{
  "n_experts": 128,
  "router_score": "softmax",
  "normalize_top_k": true,
  "routed_scale": 1.0,
  "groups_per_token": 1,
  "learning_rate": 0.00761
}
Below are experts of layer 6 (counted from 0) of a mixture-of-experts language model. Rows are named router (the router's row for the expert), down (a neuron's output weights, with its number) and show model dimensions 0-127. Each number is 128 + 24 x the weight over its row's rms, rounded and kept within 0 to 255.
After each expert's rows: a language model's description of what the expert responds to. This comes from a sample of Wikipedia text that the model never trained on.

# expert 9
router [145 105 158 173 123 138 121 102  87 139 142 114 133  97 138 119 118 145 116 122 171 107 178 127  99 123 143 134 137 150 189  96  92 173 172 105 123 159  85 151 140 117 180 141 141 137 134 140 118 136 121 117 127 113 107 102 104  65 144 124 107 144 117 137 151 151 147 108  70  99  83 114 127 131 126 123 101 171 146 136 123 141 108 152 130 162 135  97  96 109 163 100 128 163 116 118 125  97 138 143 124 131 148 164 154  91  98 152 120 127 134  94 154 140 101 123  88 139 113 150 129 143 126 159 153 105 131 141]
down1 [140 177 176 175  87 143 101 138 125 123 169 137 185 129 143 109 152 139 135 169 122 147 163 156 129 148 155 128 149 158 132 120 149 138 122  98 137 116 153 116 125 112 153 127 110 144 106 153 109  68 144 193 148  94 178 126 134 102 127 133 152 159  97 142 156 145 133 157 163 110 153 130 119 103 140 156 113 161 147 113 124 102 148 162  73 140 120 139 109 151 157 132 101 112 117  94 112 139 163 136 122 118 151 128 134 112 144 146  91 116 140 141 144 155 140 128  87 118 129 146 131 149 141 110  96  81 135 124]
down2 [121 127 171 143 140 131 148 132 130 156 131 131 157 131 132  70 121 119 111 163 106 124 143 135  71 109 148 143 158 130 168 124  99 142 153 133 174 135 109 146 161 153 144 100 161 113 108 102  86 140 149 127 140 129 133 112  98 173 128 133  96 133 122 113 169 114 178 158 148 139 161 152 135 139 141 123 110 137 130 127  83 103 112 106 133 165 159 149 153 194 147  94 160  99 127  84 113 129 140 105 122 130 135 125 127 125 108 148 147 127 138  96  98 128 145 110 146 176 107  60 135 126 108 152 154 148 148 152]
down3 [119 165  91 121 144 116 131 140 136 132 155  81 110 148 151 151 106 168 132 100 160 119 124 111 150 159 156 112 148 121  52 111 155 126 173 130 128 173 153 108 132 115  97 158 144 136 129 125 155 134 101 144 138 171 143 145 164 111 153 111 133 118 132 160 134 121  96 105 172 153 135 147 120 143 154 142 106 164 160 173 140 127 101 132 147 173  97 138 154 179 134 128 130 119  86 176 131 109 119 140 103 123  94 127 164 140 151 103 141 136 180 137 132 136 122 146 121 126 150 109 102  96 154 146 107 114 162 125]
down4 [121 148 136 114 141 137 107  75 102 158 194 138 124 130 157  85 135 119 113 176 106 141 168 113 141 131 113 125 152 159 141 142 135 103 114 176 124 133 147  88  95 147  99 117 106 141 171 151 170 128 112 123 114 123 103 138 100  49 143 114 117 124 126 126 131 148 129 124 113 142 124 135 147  97 130 126 122 135 103 134 103 126 112 141 137 137 115 137 136 152 130 111 215  78  84 107 116 111 152 147  92 153 111 110 167  91 140 121 144 143 138 139 161 132 124 107 121 138 116 127 108 107  90 127 115 117 156  91]
down5 [137 156  96 129 150 113 124 131 129 131 101 134 139  81 152 116 113 126 163  96  79 144 134 152 164 111 144 150  64 152 128 117 111 168 124 101 171  74 138 115 149 106  87 153 157 144 115 114 116 121 146 159 131 117 135 138  92 130  81 108 164 132 142 149 119 110 162 156 122 141 120 139 110 140 163 166 116 141  87 107 157 116 139 149 121 138  99 109 149 144 124 147 108 114 114 164 161 157 150 122 140 104 143 125 112 150 159 118 157 111 150  93 109 194 132 119 180 136 105 150  93 140 116 136 155 100 118 118]
down6 [181 100 171 160 190 128 122 129 143 142 112  96  95 161 130 128 113 102  96 144 106 152 173 113 109 141 160 115 136  85 145 134 117 145 145 142  99 133 107 135 132 174 151 111 168 107 135 121 133 153  90 118 140  78 127 128 137 128 133 146 169 125 105 138 116  60 178 138 143  91 112 143 103 128 143 114 101 121 135 118 119 123 159 141 109 161 141 141 117 146 110 139 142  77  84 134 120 145 165 119 158 132 128 166 162  89 144 123 115 118 142 127  85 120 141 132 121 163 161 110 128  99  91 125 115 133 141 138]
Commas and conjunctions. Commas and and, or, & joining items, especially the comma between a city and its region or state, as in Pune, Maharashtra.

# expert 26
router [121 164 116 106 107 128 158 163  80 125  95 153 176 144 110 120 137 133 109 143  96 146 121 112 161 128 123 128 147 162 153 120 119 130 149 164 105 173 119 171 147 126  85 120 130 127 140 100 136 130 133 115 151 127 155  96 122 166 120 130 121  98 157 100 115  69 143 131 118 128 126 146 135 141 134 110 117 152 129 132 155 166 160 172  79 130 132 135 104 169 107 134 143 131 120 136 162 135  48 116 113 143  82  91 128 128 117 126 111 170 112 144 159 113 151 151 122 156  84 106  80 119 101 116 131 154 147 123]
down0 [134 125 145 104 161 122 124 158 147 157 130 145 157 104  98 128 120  95 153 136 134 162 112 162 144  98 103 152 162 125  72  83 106 163  89 183 135 102  92 113 130 127 139 103 126 106 109 104 102 157 136 131  83 146 150 132  97  97 122 147 137 132 152 126  96 144 138 143 131 100 114  90 160 125 132 139 118 100 113 110 135 153 117 133 102 123 144 176 147 145 100 129 100  85 175 131 132 159 129 126 125  83  95 130 111 131 174 172 163 163 154 122 142 124 106  89 113 127 155 102 114 117 129 172 109 112 139 147]
down1 [144 144 108 112 107 125 159 118  99 140 111 137 142 151  88 129 111 106 131 166  75 105 123 151 140 129 115 142 126 135 165 144  96 166 143 103 108 144 140 139 124 140 136 124 106 142 114 130 122 117 114 123 117 162 146 113 146  90 133 121 134 141 126 119 141 137  96 164 150 125 139  83 145 108 163 115 124 119 137 114 169 104 204 146 129 116 153  84 161 155 175 174 129 173  91 138 114 176 128  94 150 141 108  65 116 134 120 125 137 131 158 139 153 162 118  97  73 132 127 182 111 147 138 139 158 121 144 125]
down2 [168 163 164 112 141 134 133  93 104 143 111 124 151 197 148 124 139  96 112 102 155 145 155 120 149 124 127 119 122 114  88 153  98 152  91 115 117 147 122 146  60 129 107 124 149 112 176 126 139 108 147  93 138 111 117 137 143 105 161 108 137 104 129  99 158 115 102 103 123 105 152 117 180 102 132 124 148 117  91 131 122 119 131 158 124 173 100 146 152 125  95  91  92 115 101 136 148  90 116 155 120 119 133 143 131 104  95 146 179 163 123 146 166 139 123 113 154 158  97 151 154 156 156 124 155 125 144 128]
down3 [120 125  88 158 154 136 109 124 206 131 158 135 120  96 114 109 126 154  74 111 136  93 171 145 135 154 102 128 145 108 112 123 144 129 112 123 121 142 154 120 142 158 134 131 142 138 107 143  83 131 178 111 106 177 115 101 138 146 149  47 150 113 128 141 112 125 126 103 135 120 143 116 107  99 106 155 146 136 134  85 125  82 127 103 133 144 158 110 140 143 125 101 115 144 109 133 107  78 144 133 121 130 158  93 116 172 136 135 135  98 171  88 134 140 142 135 143 121 118 159 170 112 107 134 104  98 159 125]
down4 [148 120 101 100 158 142 159 119 101 117 127 117 106 129 108 143 155 120 152 104  88 145 131 123 136 122  90 108 175 131 104 172 108 139 115 135 105  84 125 125 136  99 114 137 139 114 115 118 142 186  86 103 129  91 141 121 123 190 176 178 127 144  54 103 104 134  80  82 107 145  79 135 134 112 137 148 141 133 156 133 128 141 152 148 170  99 123 127  77 130 111 150 149 101 125 106 100 129 119 132 128 126 138 141 121 161 124 141 136 127 126 155 114 129 171 120 121 152  96 110 123 139  98 121 126  96 148 155]
down5 [110 122 143 108 130 111 150 106 137 179 132 108 131 190  77 152 119 114 161 127  98 148 149 142  93 139 118 150 139 124 130 138 134 124 129  86 132 127 122  81 144 127 128 154 123 182 150  83 102 160 111 152 165 160 117 114 120 127 119 162 121 167 188 107 125 100 135 127 102 110 129 143 123 131 123 162 152  61 126  96  99 118 160 135 147 100 112 139  89 147 129 134 147 108 168 146 153 113 101 119  81 154  96 111 137 107 136 138  99 133 121 112 101 137 117 100 113 141 138 150 154 154 124 158 145 147  84 151]
Initial letter, lowercase-word start. A single capital or lowercase letter beginning a word after a space, mostly T, S, t, s, Y, as in Yellow Jackets, Table tennis, Transit.

# expert 47
router [122 178 141 136 144 155 156 121 168 100 106 127  80 135 102 117 138 135 111 150 135 158  98 132 143  81 122 110 161 163 179 139 134 141 125 101 140 161 124 127 152 126 113 120 127 110 131 157 164 102  90 116 139  90 139 164 105 155 131 117 123 138 128 156 116 151 118 143 102 100 151 125  90 122 111 152 159 125 118 112 159  93 156 125 147 127 119 115 114 144 109 137 150 158 138 124 152 131  80  94 158 138 104 122 112 100 155 156 155 106 135 151 154 178 131  85 173 181 136 168  80 148 130 153 103 142 130  91]
down0 [165 135 107 103 120 176 170 161  97 161 152 146 133 177  99 127 124 127 119 131 166 114 123  99  74 141 103 169  79  87 134 159 139 114 160 142 114 106 146 106 108 133 100 125  87  91 149 141 123 114 122 117 119 153 145 129 163 141 104 137 127 111 130 117 165 183 152  98 119 152 158 145 136 126 135 126 128 191 135 112 133  79 140 170 126 117 126 140 139 151 134  97 156 151 136  99 156 133 167 113 137 120 108 120 144  99 142 162 139 133 149  96 137 126 117 119  95 135 138  94 136 146 103 126  78 153 119 148]
down1 [138 114  72  88 138 152 107 120 134 144 153  98 112 102 147 116 118 122 117 149 123 121 111  93 124  92  92 121 144 154 179 137 142 100 131 157 131 123 119 131 143 126 152 109 126 162  95 113 115 103 119 161 153 132 124 137 106 156 135 107 121 113 135 117 128  47 155 150 103 183 119 172  91  88 128 151 131 152 145 127 121  95 119  95  88 145 173 151 149 137 147 149 119 122 196 131 142 137  96 135 115 151 116 129  97 113 124 123 130 141 106 159 138 106 120 115 141 186  94 161 134 126 148 114 162 140 110 153]
down2 [120 149 147 102 150 137 119 148 118 134 110  66 142 150 106 120 147 102 149 148 127 156 145 119 102 117  79 168 134 103 146 146 179 125 137 120 168 156 129 127 161 111 142  78 154 166 151 148 103 181 126 107 130 143 130 127 143 105  90 127 141 128 103 162  99 145 110 107 123 147  87 143 145 140  99 109 104 158 155 137 103 148 184 132 124  97 109 132 130 136 107 117 121 115 154 155  95 173 107 184  73 122  91 143 125 132 112 123 117 124 144  85 132 114 151 144 131 102 119 109 126 126 107 115 166 133 103 167]
down3 [177 154 105 159 170  96 152  96 140 163  92  87 107 141 102 107 123 146 140 126 164 120 121  91  90 132 135 113 166 125 156 192 158 110  84 118 121 112  97 105 153 167 132 131 149 129 119 108 124 103 133 151 159 142 111  80 113 143 138 128 129 109 103 121 100 143 120 150 121 167 113 125 173 114 139 110 131 152 109  77 151 155 107 125 172 110 132 150 117 134  96 122 145 110 106 107 138 129 152 107 137 130 122 123 127 114 178  81 142 154 124 122 155 143 139 119 154 124 154  97 170 120 134 112 177 107 142 147]
down4 [120 131 125 103 135  93 140 147 138 122 130 132 160 131 126 130 143 117 171 141 125  92 127  97 138 143 116  89 118 157 118 157 104  98 115 114 122 160 114 157  90 133  95 158  96 136 119 150 135 179 105 122  84 193 110 124 130 141  64 123 155 111 156 133 138 155 131 139 109 132 116 151 164 149 157 119 138 129 127 152 120 160 127  93 182 127  97 101 130 140  95  94 135 141 113 157 109 150 110 134 100 112 134  99  86 129 130 120  97 136 105 164  91 124  47 160 127 137 133 154 100 103 139 130 119  94 135 118]
down5 [ 82 139 155 128 142 117 142 150 159 113 114 103 143 150 126  96 138 114 154 174 149 128 136 155 125 143 160 136 124 120 131 112 156 159 129 186 107 117  90 143 100 127 133 173 108 122 124 138 139 153 147 157 169 145 137 151 146 140  95 160 119  84 124 135 103 125 139 130 113  71  76 101 137 155 143  66  96 112 129 143 133 173 158 131 111 116 134 130 151 136 153 109  89 134 168 128 122 137 141 163 129  78 138 115 115 108 175 105 189 150 130 136 141 172 122 111 150 168 127 121 119 145 146 115 116 137 136 148]
The v letter piece. v, ev and similar pieces inside words, as in tele-v-ision, medie-v-al, Ob-v-erse, I-v-ory, plus word-initial m and g.

# expert 45
router [136 150 150  96  72 119  97 149 170  99 124 156 132  93 141 142 112 114  74 161 131  81 110  84 133 116 110 125 117 144 119 109 139 122 105  93 136 137 120 115 102 158 103 168  99 139 154 172 116 164 140 112 131 102 126  79 157 123 146 124 146 100 124 157 133 164 139 119 109  82 118 165 149  91 121 145 119 125 134 117  99  85  86 102  90 110 132 111 124 137 114 134 131 142 135 140 128 152 158 131  79  88 140 145  97 176 119 130 120 143 153 137 163  98 149 107 121 118 134  89 152 161 131 114 162 117 133 118]
down0 [ 92 118  77  88 169 129 134  93 127 107 158 160 147  79  96 124  83 119 133 141  97 125 114 125 129 117 129 133 135  83 110 109  94 153 167 166 135 155 116 138  94 145  99 137 129 102 127 124  84 137 115 140 121 133 120 106 151 153 131 131 121 102 126 148 131 152 109 149 149 146 204 119 141  97 137 143 123  75 148 168 158 151 151 143 101 129 122 126  95 134 146 101 127 155 135 128  78 159 111 123 146 113 146 136 132 113 167 113 121 113 146 100 121 131 115 139 100 156 100 133 114 115 136 119 116  60 159  91]
down1 [131 154 141 143 110 109 159 129 114 102  87  71 111 152 155 119  91 126 111 127 116 107 144 156 139 132 120 125 101 188 114 138 140 143  89 118 144  88 117 158 173 118 128 128 113 156  90 120 133  99 113 138 136 177 149 121 140 138  80 154 158 160 125 124 126 189 109 128 139 140  98 116 167 155 154 116 107 140 136 106 173 107 121  78 154 121 132 115 156 145  82 149  79 127 160 113 119 140 128 146 120  92 136 102 114 149 115 116  93 111 118 140 132 111 145  94 149 170 141 141 121 110 120 170 103 102 146 108]
down2 [135 130 155 165 119 107 104 128  99 125 126 156 133 122 117 120 155  95 154 104  73 105 119 147 120 134 143 152 136 148 128 137 187 134 143 135 132 167 143 110 137 103 147 109 150 111 190 143 123 112 141 112 137 120  93 121 119 107 134 131 150 113 100 102 150 106 122 127 116  80 175 117 112  94 156 142 175 156 158 150 149 190 192  87 149 148  97 107 132 141 108 105 159 145 153  97 118 147 102 134 130 133 166 131 111 118 103 150 165 161 134  93 124 113 127 123 112 185 151 147 160 127 138 133 133 135 149 123]
down3 [115 122 119 122 144 119 113 153 165 112 142  84 115 141 128 119 103 132 194 113 197 142  90 135 107 156 143 124 117 117 139  79 135 135 155 123 112 101  91  86 108  98 113 122 123 114 120 161 101  96 125 178 132 100 134 147  98  86 116  87 128 129 155 108 132 173 104 108 115 161 167 121 157 139 135 113  98 163 138 111 136 138 127 153 152 103 148 115 112 138 138 131 174 151  98 157 123 145  82 103 138  78 103  98 156 119 161 127 131 150 124 136 108 175 117 143 122 114  94 127 138 166 128 132 114 118 118 117]
down4 [164 143 128 130 149 141 124 119  82 102 139  73 121 137 125 115  92 166 127 147 158 178 128 180 109 150 113 133 105 174 127 121 109 156 118 132 131 143 137 160 138 129 138 107 116 124 127 133 109  74  97 132 132 121 154 136 102 132 170 104 131 142 150 107  93 180 149 158 138 156 127 156 151 135 146 156 100 131 117 147 160 117  88 115  77 138 111 145 120  93 136  91  77  94 155 171 103 130 153 174 121 158 114 121 139 110 119 142 129 113 147 114 118  98 119 160 130 121 135 121 154  99 112 152 132 122 186 107]
down5 [164 110 124 134 116  82  90 144 152 145 128 141 127 160  90 150  99 139 131 128 119 154 150 157 131 101 159 122 150 135  92 146 100 140 164 110 122 135 128 167 108  91 126  81 138 152  49 158 131 100 131 119 123 120 157 107  90 147 126 141 134 138  57 110 153 113 148 116 101 117 138 128 123 149 128 153 166 164 123 152 149 129 132 112 145 103 111  69 168 130 102 148 139 154 107 160  89 130 141 118 151 146 149 123 128 118 161  98 103 133 130 149 165 116  99 171 122 144 111 164 156 140 152 132 109 118 122 116]
"it" mid-word. Piece it and similar vowel-led fragments inside words, followed by suffixes like ions or ted, as in amb-it-ions and comm-it-ted.

# expert 7
router [100 143 111 112 110 106 127 121 109 135  61 151 106  89  94 129  95 145 125 115 106 129 167 137 134  88 117 108 114 121 137 110 143 105 103 140  91 102 169 114 150 113 101  84 143 145 111 124 161 122 118 114 132 107 121 121  98 142 104 150 158 111 111 135 132 114 127 103 115  84 133 113 112  84 113 146 171 154 118 112 163 160 151 125 182 138 124 159 113 145  66 114 126 112 168  92 118 137  78 123 121  86 188 124 136 136  95 119  97 132  98 123 149 135  99 147 102 126 136 111 131 128  99 126  96 134 117 165]
down0 [123 124 130 125 163 123 155  92 151 144 123 121 122 145 137  98 146 106 145  77 125 116 120 140 127 172 149 135 114  80 116 139 156 101 153 142  85 123 119 148 116 165 151 126 128 141 145 137 102 148 128 170 117 132  96  76 153 116 117 167 104  88 149 125 134  94 125 175  88 138 148 127 149 134  78 139 140 122 157 134 124 145 139 125 122 163 154 132 121 171 107 119 145  92 125 110 173  56 129 159 109 125 125 130 139  94 153 116 116 107 128 153 123  87 133 141 143 127 113  86 131 132 152 186 130 138 187 122]
down1 [131 161 111 107 146 138  91  78 135 132  89 131  97 177 130 135 139  80 140 141 124  88 127 171 156 136  86 129 108 113 114 110 135 132 127 142 153 119 142 158 105 119 144 110 100 140 118 125 148  96 154 180 122 110 170  69 157 134 125 100 160 123 107 170 120 108 147 138 112 137 146 115 122 115 159 112 117 136  78 137 111 124 122 100 135 134 112 128 175 150 162 103 145 145 115 117 152  93 145 147 111 119  74 104 130 148 104 108 153 110 116 136 125 153 177 100 109 156 111 110 127 120  99  95 178  91 141 129]
down2 [139 141 130 158 114 104 156  86 146 117 156 156 153 110 150 108 150 127 103 138  81 108 120  98 154 139 129  89 124  82 119 143  99 151 177 116 140 101 126 129 152 145 103 153 104 129 137  98 144 106 143 160 126 117 152 135 137  83 113  93 153 129 162 123 120  77 132 155 127 144 173 120 141 152 145 155 129 137 140 174 141 123 158 116 137 105 143 142 125 117 128 150 142 133 153  90 198 136 100 121 137 144 130 131  86 135 113 132  89 142 129  85 108 142 126  68 114 120 136 156  69 135 152 135 132 141  95  85]
down3 [141 180 184 146 140 142 121 109  94 100 155 109 130 159 139 149 143 187 122 131 151 125  95 129 148 119  86  92 131 112 130 169 150 129 150 122 125 119 108  92 143 135 123 129  95 131 102  88 104 152 136  85 113 131 139 115  88 172 133 113 153 144 135 144 159 160 130 107 102 109 154 155 116 157 146  72 172 111 109 129 149 110 116 149 130 123 130 133 109 101 129 145 114 124 134 169 128 111 125 101 133 130 110 120 111 130 100 193 122 148 155 165 138  60 104  73 136 108 136 126 146 141 122 128 115 104 129 120]
down4 [107 110  76 129 130 128 148 163 145  66 134 133  99 146  82 122 148 147  87 155 105 141 110 118 162  73 106 135 134 118  95 128  92 151 129  93 142 125 163 127 126 142 144 125 183  99 115 119 135 101  80 116 139 166 163 146 100 105  94 103 129 105 136 142 151 145 123 151 140 129 118 118 132  88  97 154 109 124 138 112 125 136 108 132 176 110 108 109 130 152 115  99 186  79 120 103 128 100 140 108 144 139 150 167 184 124 138  92 104  93 133 117 138 138 108 109  97 115 127 141 113 138 125 157 128 108 124 126]
down5 [149 168 117 127 136 145 130 119 117 135 167 132 131 141 169 106 140 134 149 110 109  60  99 156  93 180 131 114 129 118 161 114 146 169 184 147 129 129 114 114  82 141 149 120  94 147 163 115 121 158 120 129 107 172 136 121 130 122 123 118 115 163 104 111 150 141 132 142 141 122 117 122 160 132 156  98 123  98 142 147 158 116  70 117  61 136 125 126 121  89 121 129 132 131 121 111 115 110 133 110  98 136 110 122 116 177 184  88 125 131 156 152 148 129 101 121 173 147 149 135 108 121  98 120 123  95 146 172]
Initial F pieces. Word-initial f or F pieces starting a word, often after the or a, such as f-aculty, F-inance, F-ree, f-ailed.

# expert 54
router [113 120 170 126 132 131 122 110 161 102 113 161 103 150 155 132  99 155 136 140 104 155  80 122  98  90 141 105 136 109 135  96 124 134  91 162  85 166  70 120 106 154 141 171 105 118  96 124 129 129 105 101 162 104 117  98 131 169 157 106 167 150 120 143 154 118 121 148 111 129 147  84 114 151 130 103 139 102 113 123  75 153 145 126  98  99 132 138 120 110 131 159 125 103 124 122 125  97 130 109 108 145 176 148 150 112 161 113 158 122  89 119 116 138 172 140 116 104 121 132  95 152 135  85 106 153 141  86]
down0 [123 161  94 164 119 125 180 116 168 115 110 143  84 123 115 138 128 131 150 156  91 158 134 145 146 120  96 153 141 141 127 137 120 155 143 113 106 135 110 148 138 131 133  97  79 143 113 155 154 112 121 148 125 145 181 128 149 113 151 138 117 109  95 128 139 165  98 138 150 111 128  87 114 155 139 127 129 159 125 118  96 137 129 135 151 125 116 143 137 115 109  67 141 124 134  81 141 124  90 140 142 133 131  86 158 173  95 134 124 128 166 105 119 156  88 175 137 121 134 146 166 113  70 171  97 119 181 119]
down1 [168 142 160 121 147 125 121 156  97 138 147  93 144 167 116 136 119 167 115 137 113 165 137 115 160 141  99 161 124  92  83 165 102 122 157  81 117 136  90 132 155 143 136 144 147 170 107 117 137 156 121 116 119 151 127 162 145 129 115 127 144 158  80 104 148 150  99 157 111 119  80 152 101 164  82 127 115 129 143 144 166 129 131 133 145 120 157 136 158  72 157  91 106 105 116 107 144 150 143 115 156 114 150 121 124 102 125 104 123 104  86 121 147 125 128 155 143 102  60 119 109  97 121 128 147 114 117 103]
down2 [125 140 136 126 159 138 153 126 113 171 103 126 109 165 135  59 141 134 167  93 150 118 129 118 154 133 148 143 103 165 124 146 119 130 105 137 180 149 140 158  93 183 144  68 152 130 152 139 159 128 169 102 127 115 123 134 104 116 112 133 138 136 101  99 128 155 115 136 144  92 119 142 167 147 119  94 181  90  98 120 130 119 134 131 100 122 110 148 141 124 113 124 124 107 117  99 118 112 122 138 179 166 157 112 125 175 137 147 147 132  98 156 135 157 131 130 103 131 122 131 125 127  44 150 139 127 122 145]
down3 [146 126 111 153 124 123 135 154 118 121 143 132 145 184 101  97 116 158 125  78 161  97 142 138 119 138 116 153  96 146 137 189 140 120 169 107  86  80 119  87 134  88 159 128 176  97 150 128 149 123 131 125  85 109 166 148 153 149 127 117 154  98 116 115 114 150 130 128 154 145 139 172 133 145 150 119 124 164  80  90 142 110 138 160 153  95 135 110 158 123 123 117  80 124 137 164  80 160 125 157 144 151 125 121  94 110 151 136 121 151 132 118 111 129 130 106 153 132 166 114 123 122 139 165 134 166 119 140]
down4 [139 188 115 172 136 133 114 126 142 107 130  86 135 135 132 117 105 160 176 108 121  85  93 133 130 105 114 139 122 170 121 112 136 133 169 153 114 116 146 112 146 109 117 128 154 150 126  87 115 153 111 108 123 101 128 136  96  98 157 152 108 146 131 114 147 110 137 176 128 118 113 124 130 124 110 164 131 160 121 161 157 100 131 199 113  95 120  89 102 114 111 111 122 119 164 110 119 135 137 141 135 103  97 143 126 165 147 138 149 112 159 100  64 176  81 158 151 174 133 139 154 132 137 139 124 155 148 132]
down5 [121 108 171 143 125 132  86 123 160 147 125 108 135 150 110 118  92 137 102  93 100 125 105 114 115 112 132 108 139 142 153 124 137 148 153 110  71 128 104  99 151 144 120 119 136 134 141 161 118 162 153 110 150 150 160 169 131 149 144 139 100 150 121 172 143 114 115 115 103  67 138  84 118 145  85 163 149 131 151 143 158 111 126 136 129 110 157 111 133 128 136 113 175 110 131 120 138  82 124 141 146 159  92 133 162 156 157 149 119  96 112 105 143 121 113 143 127 110 152 106 120  97 158  70 163 193 163 118]
Born and biographical words. The orn piece in born and attorney within biography lists ("Born: March 18"), plus pieces like writ, art, sing, from, and date dashes.

# expert 23
router [136  95 116  79 180 144 138 124  90 154 113 104 102 125 146 150  89 132 119 173 129 121  84 104 123 163 105 116 151 142 120 103 144 102 106 124 150  83 102 120 104 129 101 167 117 129  94 103 145 129 143 133 127 130 112 116 143 127 106 127 107  95  90 147 152 115 116 148 123 122 147 116  92 159 108 132 149  75 124 150 118 156 108 158 154 100 107 109  90 144 174 149 133 146 129 153 128 106 153 141  98 145 162  93 166 142 176 156 121 148 166 113 105 155 175 122 127 128 126 134 130 112 182 144 123 172 123 123]
down1 [122 158 157  91 156 135 139 165 155 101 140 105 129 183 151 126  94 125 127 105 112 122 118 120 158 129 149 122 135 124 146 107 142 117 151 126 140 135 141 142 127 129 166 154 152 138 105  87  98 117 133 138 155 152  85 174 101 148 126 110 116 179  97 112 141 142  88 176 146 145 116 120 116 110 121 125  96 142 141 122 159  99  91 180 121 146 129 161 107 118  74 194 159 123 109 121  78 129 149 140 139 131 141  91 155 102 108  91 156 103 125 156 105 161 123 155 118 107 154 165 124 121 143 105 125 133 150 125]
down2 [155 129 105 119 143 129  78 116 131 134 124 148 127 173 145  95 138 135 139 167 148 131 116 137 125 104 123 129 144 149 103 127 129 141 168 123 102 114 148 108 114 109 147 116 112  73 117 127  86 123  92 127 129 174 137 130 123 140 117 139 145 109 154 147 131  85  97  71 129 140 133 172 148 166 113 108 193 137 122 123 123 113 142 121  93 123 182 146 166 141 171  90 137 114  64 154 123 147 122 128 182 148 112 153 118 116  82 162 107 118 144 129 138 154 114 135 106 102 130 123 169  88 157 120 124 128 112 113]
down3 [135 114 152 165 123 107 164 167  67 117  92 150 145 136 163 117 128 137 132 119  79  86 115 124 145 111 151 151 135 128 168 143 137  92 122 137 139 137 157 148 135 157 129 108 126 143 129 128 134 142 127 162 100 111 160  93 124  85 111  73 143 144 120 130 114 149 115 127 104 106 182 116 146 116  85 151 143 143 154 109 139  82 188 115 120 105 104 117 167 120  62 130 150 117 135 141 153 106 104 112 128 121 141 135 133 129 113 144 129 137  89 178 149 144 140 132 100 132  95 106 132 169 157 150 120 110  96 138]
down4 [ 96 144 115 170 135 123 150 103 136 120 123 165 134 111 139  69 155 117 118 112 150 149 145  91 134 142  98 111 152 121 109 100 100 136 109 117 132 152  88 133 105  94 116 111 109 133 121 105 123  87 124 111 160  87 130 131 135 122 157  95 128 124 109 137 110 129  77 111 120 102 172  99  72  88 115 104 131 129 129 117 130 168 103 115 122 174 131 140 104 106 136 122 153 114 163 119  93  96 133 107 136 107 110 143 156 129  96 127 137 112 126 174  79 132 137 118  99  80 129  99  95  78 149 178 104 123 151 153]
down5 [121 135 122  83 136 101 125 156 152 141 145  91 136 129 133 118 122 136 110 108 126 116 147 149 123 144 153 115 126 117 154  91  98 111 128 109 128 108  90 135 126 110 100  95 120 156 101 134 132 140 147 136 149 125 131 154 109 117 126 188 156 131 114 146 121 117 204 117 172  97 153 120 109 119 157 173 137 114 117 138 114 144 107 135 138 183 175 155 124 136  84 160 101 156 140  94 115 168 125 146 118 113 128 141 101 152 105  95 123 149 120  74 117 171 145 164 137 144 148 124 175 147 127 196 113 143 106 147]
down6 [105 136 147  94 117  82 132 124 130 149 122  73 106 144 105 159 159 127 161 137 111 107 176 172 123  99 101 144 124 133 112 114 139 122 107 116 149 174  97 151 140 154 126 115 104 115  82 133 122 137 150  88 152 134 129 141 145 113 173 124 151 127 118 125  95 106  99 112  97 179 132 132 109 194 112 121 130 125 117 147 134 115 152 132 100 133 131 188 123  82 136 115  84 122 116 167  88 133 102 168 138 106 138 155 124 109 148 103 133 137 123  92 112 163 161 109  88 126 114 105 100 153 129 106 111 153 118 136]
Symbols in data tables. Dashes, minus signs, percent signs, slashes and capital letters inside abbreviations, mostly in number-heavy tables and infoboxes, e.g. IRST, AUS.